config = dict(
    n_experts=16,
    moe_layers=[0, 1, 2, 3, 4, 5, 6, 7, 8, 9, 10],
    balance_loss=0.00392,
    lr_router=0.00216,
    init_std_o=0.0471,
    lr=0.00294,
    warmup_steps=200,
    seq_len=256,
)
Below are experts of layer 5 (counted from 0) of a mixture-of-experts language model. Rows are named router (the router's row for the expert), up (a neuron's input weights, with its number) and show model dimensions 0-223. Each number is 500 + 40 x the weight over its row's rms, rounded and kept within 0 to 999. Numbers have three digits each.
After each expert's rows: a language model's description of what the expert responds to. This comes from a sample of Wikipedia text that the model never trained on.

# expert 6
router:488424470501561516556567530493508526504501579444491455503473432499467483442461523417515541541465502464469490446496479507503436522464500484464460536498472489512453528519509420473472565548510447603557533503533483538464474513426503523550555497485508509574460533476526491578439490502548587444460492474512545469470504510478471529579506430495550497507517462518488556615464567483514553503552435546578553531483459452494417523510553430567559489492504543441495517532447502550497534534399481540495470510443477564517521506578406523599533493503470488448456499471512486469478501493505488507477516499507472511421527499559479502478485453516460558455484513429485553520493490519518501522508
up0:477537546500511548607552510412512474550494511514557520579521515461465552503465522495532495434456529459502462514482493532436508508461463451482492533446505538568499542478501417483472505536480544544462502509554504489433481504553476500572540583514512556564506484483486549494490484462512530443563534629491454463508553532464563448545417494491518546504588487447572435543474480403491522459516539523485498454553535516418536485548466482493478525495488489440472501538509488529545411477444533461473477552533470566486464494489541492598540527519458439567459554489486558474463476440492510549551455531560484516561510538547479490477499461444488513504520537572486483505456505478476519495500
Opening parentheses and year digits, especially in biography infoboxes with dates of birth and death, heights, ages, and year ranges.

# expert 8
router:394535442428513502495460459555563463530511535515562539512488505515517509461483537578645570568551486507449474472531484530442477482518491516483460472481584517559495549471483468528475536517517503440536492534575511502501519518487507438525540447471492519489503446527558490530489479510453468469503532452519481564465533553508434502509477518526476513466491507518509518445481481510453562469470458525416531536525514411446507522541522515533462509556440535499458505471515595501486610540561483467546498504532472525465480554532514436469499428489407639473553516535462456535449507513448463482542469424468533506471509498533526477520471492542509502517508540436467589495456474515481519528452
up0:484480502462478495458458504465490520542592433533554512501545548551539522498572463475511507480502482490536568502477564505488506532469423478495456454497524470533487463442460414453566573505478472468464502546482567495474525527490533499473452571485505454498544486415511552484516453457506558515602493550476564518521486588507503491479460472468503524566493497509454590509518529428519490543465573523459494439501489540539491466550507484529480469551597458516545465480502469477549516524500486542522478509482518581444544491556552504485529542462433620481563502500470530538526485546517482474520485482495449447458547492433490538537531479431501409491524511499576554464534441504438582445456
Commas, semicolons and closing parentheses ending list items and names, as in Cooper, Lila or Yale Bowl, New Haven.

# expert 2
router:546532490484526548442463572525454503461471432455520430463447379450451477545461618452428507539548462505456502544473478576496481469508516543473481501513499523485519546508454527525538528471539539460470507526514512529525460429495475509518521485449512494513503456492558502542521479505445457513492477536540582497493517515487450455520567500476500467552530493467527471546492542491434404512480523470457467494459524493514567453561514555459557453510522538485502472410514501426450556473535504494555534452567529511409505463545497460484554443538460526474479470539535406458486501547455544423524495457439463475468517499426505442552499581462503545552573509469525468476506419478473505494471
up0:506461415498458377508528483503515585522547493478497482471449467554483472527483569498519454550532438483596490565466474483544476514417440496502463488475533560502563508437546519439510553496501487428461463581452558468484464492485489509572522541464459527533446549515547546469487505492478507505435478518555470526442488531550460474515534484510502478514520515560438480465524530529478504483555497459512510415561474487478516556483471531455497565511492528556477461487544465494480534497481435453565484503514536443442547493525509491491467524582531509479404482527579537470559448497458416554549504507513418456490433532534504491533503574468532547547480524442557513523535447450465570509513
Coordinating words like and, or, as, but, who, which after commas or nouns in lists, plus sentence-start It.

# expert 4
router:472511463509532515519491496482485514471478452534541499487475548473528506458549453482472566449560528461525485470480503506487469452533492534518430520495482501533524473477531536505549526484502477478439554528552577498545478581551452495580528438482493467488483434489488563443487503546534455483467528484427488545499523433554487430578594509503534556517589555508509479504545438462537441508562522522530499514544429564569475443506515458410515482561478538515526532433479544506469494533524521481476477498575545428415449464444427469493530600447477393483520466519478499526505529554513496459466517528452467547407520486484419478494497436514486579478549548503488453546518508535512463495505
up0:482478521566486499475463489501578479508532453517436410548538519525481446578564534498497574427527531545510493458413459471466497541499534455487498525497468486466473548542592452516539508510553456608556503502469547479464472534539528504508479457595482511520512497407486469415548579521494575473511478515459472533425507517465491513515525478503477552476444483537516538529550517502534545509559552538533553537497495531435422509508503503521501477464550453459458495483521497521542485466472494530479447429480404418421455472553499475452497484567477477494453524442483469451548498506526516525493508472495524496406483506449478524432492508434529492481472520466493474374527536430489466512518
Auxiliaries and verbs after a subject, such as to, was, had, not, also, and adverb endings like deeply, properly.

# expert 15
router:491516468567419477430518457468522416400510456511522515511493531488530477416492444474528410459518412571498516446502509426541547495533482472458437509422492567472470501519481476545472528552479503501553486549468480464497551468485526542458444481478508545486469512506466445444448498497549536558520535461485581443558505493450521545515509513481529496527513469493533449501545532510470525464403465424495590530514506542518502495548490556519501541458469530521439510541572391495522453533574481560583614506451515543503527463457489511480517573513561491484524535507515470487476467506509507545484484461501506531548464506516514470486539523497505473489470489569450458557535577448505496428552
up0:550489562536566472476502541576468451476491523517504582551468555443449450483573480486464472501548516530512541493483500481474506527505484487514501518416519521470501514512474434517448434473499496427491513512472496525505500482508438509406512577535508519496456432496490559532487525509494486493518441494500519427549536496508550509509440503512491463550504600539547467472527414499446553480439535458487518540537546490461509504512472576518457533426540500431544434455527455539494432511521477509441549512525545398481549538523492491512530530502542472441560474466521502522498448498489557464478404502534488446532377527474455503507486593483509516537472545531486490603433495505499543597556
Digits inside figures and number words like two, three, million, several, in times, counts, measurements and statistics.

# expert 0
router:570499477514486504554464503517507497472474558579484466460461423535458524507470467541499509496596526490594528425473441528504483460445542427468575500459422474529459468636510481562483510490534450560511464478476526558465504470464478477447527504450506473496498467507495470483464553439434445482452553511533420504486456470513487589508487494470469528476560500508476535523610503525476517530496495531493553512495418554551504468447416531483460468525527561570502535546495536607512505517455433484477537532510475487531516548501426479508448479530560465541488535522496534488573481486497531547522574556462510524542461511487451490462535508522446494509436461543519516469469497546541560466542
up4:531559507469488519553527516502534502518494457507446504461491484487507525482497396490536463563453545528529550524556531565438547543531535497449571519485463552519449502472576566455498477462503516534483540506487428534548520550451474538483481473464514528503582491573539594553483530462574472563491473473514512446484496494582571530528490483438501488562493581503521480521526412506463494513499540464543476501528517465442511509469401550485489505523493453553478518487473539485510514510464547397497577495458573584510525551505579543501507569448509498527448581458539501475504487495453605534482545491501477480486505524524539500503510531493418396478554437523520510500541476475560493501449
Line breaks after sentence-final periods, list items and table rows, plus heading markers like == and ===, quotation marks.